python train.py --n_layer=13 --d_model=256 --n_experts=16 --experts_per_token=1 --d_expert=544 --d_shared_expert=0 --activation="tanh_gelu" --moe_layers=[2, 3, 4, 5, 6, 7, 8, 9, 10, 11, 12] --router_score="softmax" --normalize_top_k=false --routed_scale=4.12 --balance_loss=0.000159 --balance_bias=true --router_logit_norm=2.0 --init_std_router=0.00601 --lr_router=0.00179 --vocab_size=32000 --norm="layernorm" --norm_eps=1e-05 --tie_embeddings=true --optimizer="soap_variant" --lr=0.00464 --beta1=0.95 --beta2=0.98 --grad_clip=2.0 --batch_tokens=131072 --seq_len=256 --train_tokens=648000000 --steps=4944 --dataset="wikipedia_en"
Below are experts of layer 8 (counted from 0) of a mixture-of-experts language model. Rows are named router (the router's row for the expert), down (a neuron's output weights, with its number) and show model dimensions 0-255. Each number is 500 + 25 x the weight over its row's rms, rounded and kept within 0 to 999. Numbers have three digits each.
After each expert's rows: a language model's description of what the expert responds to. This comes from a sample of Wikipedia text that the model never trained on.

# expert 3
router:517499520506533475483540486513549509485502485528533503448511504468495487499504514478528469503512504563521486500503504462494519522528486489489485457484504510529495495507533525476475503502457545493513491457498440528489506509525458487462507519533515530512492470463472510492540511487525481521521482520491494486484499525480503498524482450502499546513478501450471498528518491526533530492496512515497509468483570505501550502479505423499514440553504491508485505521492493511508501526470523486519504488464495532520512503489546516494515470470535534525470566541504509515486482491485504515458534453516488487483487484455483443502489493500439535455512498534477480510503497460474539553470487475503495505473482511520504524478497522496508513474554498501485503535517479511517539468483548
down0:523517531522515530520480498521541518511504493502533486509516500561515519512493466511547481454507489504503468482515456527512508500473519481490496561507509493528501521487490503436548558492503467508469519500531534503496514501487511476516484534512532503511506496549487515511485532507507509508521505506483521501480473515543507525491467471483487458502509477524487471497486511469544507508520488497500527469527450485451547518502473485512515542482488503477504506471491505532515476543482516490476450472478491500530483538469442419488510509509488508517521521468484538486535483494463469454513495518513515494463521542463496492465532487490469540566525490479491497497518480566476506479501545519525492463473526499480467518561508529505487515529489457496505446487505484527518512494487484
It responds to: Month names before a day number in dates, e.g. on November 23, 15 March; also pieces of foreign proper names in tables.

# expert 9
router:496445501451533460513497522515505485466514515467524520488483510495478510523521514473488525476525502479437469510505486531505447481450490509506498500520462501482518505488477474567563491511504442504482470497516512496481521491494521552526526480511505472487456479540485486532489468517558526436504470495496509493551473470501532523524498556527474514554479494492509522489472516516501499506494515501484500516540491479535494470519438493490510466444524470494536494489495518545471462484544503475519518497450493533534488514474491503515504498475538517474555500488487492495529506508515515518523496553476524499473513496519528505520501457488493487528491504509524517486520510491526471517514499485449444546515508463496500501518536456462518516511489500498491516493468512478498484467491485
down3:509517496485496501509494508512505517528460475503490508466470490524507518470571503492529491516459499515476506522528492493510495519501481481527500500515476505526505507504535478472534498453525528460475499477480542501521502480528490494479500493503507446473509515505539506507524499507500485480546456532503532498509504427512476499554509446500487512482450463485538521500504488497477509483501505484552509479506503503522493482472493526493529490450473541501512520533549489510510467534530514489494457457489481503457513550512518503523492528503467510508432517574486453504518566476467504532480493480501515450471523483498495458489512476486491489487531458519467501511492489558487487529480494501481487488525524481518555477491482494477522529511533555495476503503516490495460522511512570
It responds to: Line breaks, hyphen bullets, leading spaces and table pipes at the start of list or table lines, plus line-opening words like In, There.

# expert 14
router:460561481550429511520485483509474516538485492494485514520486529484470497472497501510518547519455497443481509506476511448507516510535482514515528558475538492523452508503539507487461517505548512487516473509480495493506492522482495469477481497513474560491544533510509520463479523511465501538469533496493505532469517526484464509479500498496523478459535528495504492537521489490499491493480509496482508519472459524487494508484495513524472562514481492491473491504509476441509547500487488515516472504555506477496514519504475474508471473523449469535487488482509475511519485485530539507500462500502502510489516508537498486499521518489576494488452487462516493555501517512527499436499500521533549457480505527484523516500475507486472459494504499492499519472508495524489484538552500
down0:491547463456490472493484521542485489434469504490522541479454505502476486506511504529489472501534472483500478553516476512577514486506484505485508497473552513491520483519486531476474462478483493517531498519448488552530499524480471491446525492477531503507470520488485515528490529471517455509476481492481486525518491494494516508492466479507456514547492499465504535521477509521498484507496497525494552504498517525508457489525498509504502470472512499480507467504498493486489520451508516499464461485510483541492531504486484537518540478505453500507502522483490480468463485482522495486531535480508424482485561489504499483496498446529479501477482484511520544515479513525514490493481503518432531524469476490485529500447535469505496503506530466563549510494522495506507495518465482
It responds to: The word to after verbs and adjectives (had to, going on to, admitted to), plus modals and prepositions like into, with, for.

# expert 15
router:485462453453517503451516462496496484490461479521489509499502457472478527521497522501492492491514497493468495509533494517490549470511473480473471525490550526482523523483512516479530489460526523488486515471490412534456498494492536440550489503493508529472504538467474505509510520488485522487492483466509513487470523497579485465554502500506497508551525511521488501458482499499522512468521489548529494445518490489555477496526524509481564505507484474459531532493544507485521525497509500453515512488495499460490539513494468517527520468527484510498453499512504530483470516449480461485519499506500480527514493487504498511477504466499509527467498499530484428512515510538496491505525499508504526492499509555505502492487479511535503519538513450529479519515517522501515476497521491
down0:529470538527481512467504465485533505493500524531501510462552509486494519488505493470443471503522502452479510486506501502483492513485520488457503516493517450517517483515476474487484500437501486452498485502500476468528491531510498527476507493471491516469470521540508522464488502524519510514502469469491500506471547498499478485528472525522498539536437529470500512493479487496525472489496499481469510492484464484517491529493506531526511484508508510539473453485506526505545515503520493502518446472454498494482511505484463518479537468519489534478469499474486531563504510459518489505499486497514494492534474466524464510456477533526553481514504515554554519501502522474480521523515503511466520458481507458510499494546523465448516461496488519491580524530537490530486468467517529
It responds to: Tokens in time phrases: the before decades or centuries, during, early, late, century, and year digits, as in the late 1990s, in 1746.

# expert 1
router:482493480504488500487494531500491474489507477545518432491524487483498490483469501536509496469497466507511523505534469531514519547495482523517481533503511527502478501523486521523554478520528468521509528521515491475506496489513553429525461479467515473508498521507488439485549472484476530526516505460457486484501501471465473485512475507511478511484545493533484480520519490558497499508511516513518499512500460482501501506528451512474479542517482501471477498521504502457532470500486536513476479539526488543458509490532500502541492514470528490492458494525502507475503605528507523511525477512485512530455512491488486510481486529466504526483550543527438530513514456489492494489513501509481501505480501490498521489516453482491519509512517451452525482452506460473511509505517521
down0:523480518486524502448492539496526480499499496518500488491495489504504501512512507473521485555486452532448502495505468534498526495498527483490495525482509476477515492534546466456510472506504500450498476540512464492508546495481479523497548483521530506476519438531475569485535502511470506522493514497483536494485475489531485499449518505492506499468490490496535507509564490478490496517490507498535506513533562536515500511503477560513499491480517509478507493490462505474458471453527521531511527483487471506544486469476484531494482419497499490512428504463494518496552522477470470521495498522507471530525515470498509477485515491517517490502497508506475518521498464498495488516454542489489494517493558488473483511489544479518450487498481523531508437514496476532493549504511517
It responds to: Common adjectives after articles and word-final pieces ending words, such as high, such, local, same, and endings like -ed, -able, -ing.

# expert 2
router:484519501513493507479470528508471541481487474529470503498524461516505456543515523478501501493503522475518518506454506443498513506493536466510505526483527487540500508490511528467525479475547507547491552521497522499522490501534538431495493478481504457480495477496481510501471509505500488462474502481464491481500501486480493497472465513494518500451505447519508486493521519523491531504505516483529500565496469429468506547524537505513544553479518520514472473493542452502514458495493484525501481531507495483482475530525473481491481501521514468479493501497507517496479519484482506461529430448514488545537483485503499521506516485500553470491523465493454531472465549537484478449516523491485499499526493500475542486524482540535488469480484508481497468478499525504523521507515464
down0:510485471474502499497526510491524480476525503537511510492529524522516483497494496531519502457532499474506506499524497501455527535462504504502468489483535436489521523464463435490519480490527483522466517484514476521522544487509518464479525477512501494536478466490493462524493530503518515527516494522479503580538514463543553514525528512492530492447475510472492510471517471486526483516475494445505537449518518477463502483511508465519467490509530519486482501512515499499457532532496513455503514507481469473501477464471515503496477510467537468518495518526495530491522526457493492555535467510518498515517491470475498530486458503487509467536501457497489509491492485504516501464512502505483502514548478479511473463534503531480510535528519483446476515455497478492534554472521442
It responds to: Forms of be (was, is, were, been) and main verbs after a subject, such as played, died, secured, plus the article a after them.

# expert 7
router:481488471493511486528552496475489485511476538446515503536474539502457446485556505478499508508486436496530471485474447507508490494480451493431529481506520482551500491506468515496484493519510508482535507492474518522481527544493474525517483480499528484515552485526514512498518509466487480504484501451475516482522446506491523532518509493501488510524457497477514532474479494459509513546535492499480489496473487495484512529477523503475531474551532481527506542529526565523495495524492529478525499521469506454514490510475526489471507534491463481503523497559486516519470451515536488512515558488537502465470511521487513479540521530509476503494502490486527515482471517511507503493494500509496474479443512449517505522455499461489502515521467513534516512499492504550490507483469472
down0:500540517446508502478524516505533476511560565478531513482482507491511545515490489506502458517470530485501537494531499471485488494542475540485474513471510433508497522492508482459486518477513469467505504493527508510478518501521471524513520490526520527472467505531483533512485512523532481518501524521499503496478484450512509476517512459544483510490460535508480518551495502475446502489462492474536484502515483490493539524499520456509512485526529505497502491550554460519542494461488465525505488472475517522496501467507507502521521507501493481517516510484474496509515494530480487532497515480508523507490490488554537472506487500476463460486535468438468553518532567496508470449480492501487472489486514475521476478438479468455499486470513506505493532504516522508474549493532477
It responds to: Second words of place, institution and person names after a first name, such as River, Street, Hall, Park, Road, College.

# expert 0
router:499463504517541478484499484490492516466513515484539464454469500529510482468518467511460494506514464529458568491495483527532521481500530495523553502532522524536484505525517509506504513543478548503458459526488511506509509521501538516489527511495513505488499510541501494490517513500484497517519502511476505500492468503502507505487473491477495452482530507467546460472496498522510520485496515545518520483516537523497506484524466536495490479451471539529461495529452523483513485562500552432523498518504457537519495567532480459493486480485541473497539469488478498498543480488461520504500467546403495484479509506498526464487515498479523535456483501509494502492479482516521481517502488496535524494508472466471496508486489503489481544519507509513486509503471540464498499527477513
down0:473488513482487495512496529528505503454509482503498472485444477464491462487490482480537481517496492502502493486497496545480553502479488468496521489510522531482508460501499493524483446526500502504535518476478480517483516486481493473511513492494472514488510487486470494499488528490490484469507501547522506482538521455540484515525481537485474477475480464509502501456456555474501470488468503503522506511499481508463519506512501475493481472563517505500540464503520484510544492503484469485535509539472490480513440468478492485491563500511507537501505483487478519520460540514510536465462552521472480526507458505491496515535519515533513495474496436506468470510500480536531452503461506563470511450487502497540487468527554529511526542520492519466507492539501510553514508561512481
It responds to: Word-initial prefixes and fragments inside split words, such as re-, dis-, de-, out-, plus hyphens, apostrophes, plural s and dollar/LaTeX symbols.

# expert 12
router:514547520483490522479481531536502543515502493484504529501485500514518518511504457535479479523501532443524483518488550505516481485494504500500470520521501490476509512535521459518469501472506493537531522547518522463528460519499479522525483551515483545477466490540516481508497485481474476468499495552510484469490478508500498498458499486478490450503498535474565477459474560471474489439510513486508524497548477474481497548498484521545484508465479465490535519484494458502503470504507519493498502488477522490493509467492527507509469475529569470476528500482473508524480487497457409536491531526539489487506481504508520469519464494485505484498505463475480515551483520514485495511474498494493514474528483506489500528534471497531476466502516463484537518533470539531490488509499500
down0:525438495468464504512508491491512544556455548515529509513520468468539493479517543479469517508490500521515510483484496481502528514483517516510523530494488467502498505502507467522479521475532493505463524506479507456510512497522504476496455487474517537487497424475537504489505510485515515472501497502490473533498451481457488470511523495517510465497515512503464511547505519487495497548538538523526516467465493510470524512497485538503505492527558487523475523480504501503492511530441520498524507499476509522561547465518465424496533521512491532497536519488515508566452499529516537545481510483481518538484485488486483533483495504514519512485488496501505495459486530497467527506479510480488513515518550462492489518515494502529549481436517494494524490523531511476512523547481474
It responds to: Coordinating conjunctions and clause-starting pronouns, mostly and, also or, but, he, she, they, as in life and career.

# expert 13
router:514470495507484511526536522489498503524505487514508480507504521507504512491497487490532494524512520529539515493470515503497510494503529483470489482505489500467524477503487477451502538470468512509503524513493493470526492486456500520501485568483505465547493487452530494465523487547488494547506502507531489508484518530543494497443509494491516463444502437514476476496497469503466536476525490485515473480509502531484504481530550500503480449496485534506488491471513473503534489484503470558445498508488466458462500448522521513483522509483483527515508503482490537504518515512481444466456537498459504488522499503492469558492470482525478509499531531492494476495470466493495517527498519512497507508531548539514488485479500545506538497471486528533560460524530541499495584549489495
down0:490520488516521478500523531504522505500484498470512512497535493505506505474521521470517534501496518515492486517474492520463535529519469479527482561505536488491504502526500480547470501499518531513527491496485493533505501504497506515492505485531479524546459509472501502526532517540467502478540448515496492530480491488535430513487527484509484524443485506471531545480480487538491512539469505511512489459493513495500508515511548524465431509541527499538476503519502503487510513427502522477464497481482501474469549469514536529501474504488506488475481488511464492532493444494483504513541482516492530476506494531522527453469487521475451502481486514482468470519502493497503501488597482500542488465509497487481463488467475524496438519442523473494520508535476467514491504492526522
It responds to: Short letter fragments inside words and foreign names, such as o in undo, ro in Approach, er in degenerating.

# expert 6
router:520519449547508520504477497514498478465500527515439487509511517493539529488505517484463506483492484492488450484511521495490497491508478463516508488511508506486498515499520551503511529507461510483543482474530501483444496499537532486497530477519481535498501536513463497499474496526541498489497506539553499510484491499488491485518517526489534546502525489492508513497512523470471447544520435506491504514505497496512474488498498479496533518482525519467489543481459521480456555482478452504510571495502499440481456557504495484468518518491469518483482517453521466493462543487506523487495509514493506476487500470463484527480514503522506451558498506509483530487530536518468555483519425512524436496477519528508478492498544500516463476534499506499463507488531497493495515487500509
down3:499495501507502531508484537495512462490493505522480483520506460451521517530527469526547473495460469519504458470488461544513463532470526565494491466497531534481530510528504475509487515475443528506504495490504449501473524534508466522508463539501448539483494507478481502566510501520526518509473482522452484500513476477521466486457497494491477491490514499485477452504514508548499479492523493513563513537501485494525510501527455497513510562501474518512484519508539534478472481460475509464506476517487490469479516486460495467518531516544483503502533513492501493549490511500541557502485509484516476484494487495494473486460505519455549505493502483495520534507515482509504556528471507498540501488488487535487486472501484544447472513478459504498520461502485509478494492513455511
It responds to: Line breaks and final values in structured lists and infoboxes: taxonomy ranks, Born/Died dates, coordinates, years such as 1948 and 1968.

# expert 4
router:479463505473507522500502467468518484480508524471523530464446475530486497512504540495504475557515499501444508517497472513498450489496491541545508489512459478494513492454519465535535482514471480505492489518490513532522512508486454496536495478476475460495468471520509511532447519489494513461454483473486489511536517505507502495536509452536469498518513497528476515487520545501480463480486471496493546529489525499505529503495499466524495531476485531458510505491491529527507524483540495529515528454538508537479489534436458487535457521532507515482533502504511503496546491544495508515505511471493519506487493530535502545513529507518490531527473507512474465526557537481523467533508523480496513496500472513494463515464517469472491525439472471451513497520508486522464485523489475
down0:503464533508500500483486548524481477525519462439473485519469456487462541467503505522510511547457494485536475476513496486498486472473521494532512521509478498449494519482515524479506494482527507498535523564480525532501509448445556436503507481499529491477508511510471490507533527471494496526539510498538487507513505531507548487484523497542518517522479497477496498529487501500470477474499569534520489515496493527530488493471510478486455500482510499529485493517507515460508492515410500492490496496460470518508520475494554478506501505485549523472539497506467542513459477520487500499495489519470533474526508511512461480524486488496513488516491512512520509502466445506465490485521467493468527483510509492522452447507508493508503446530472502489542523474480479521516510471499468
It responds to: Sentence-final periods and opening parentheses, often before years or units, such as (mm), (1888), and colons in lists and tables.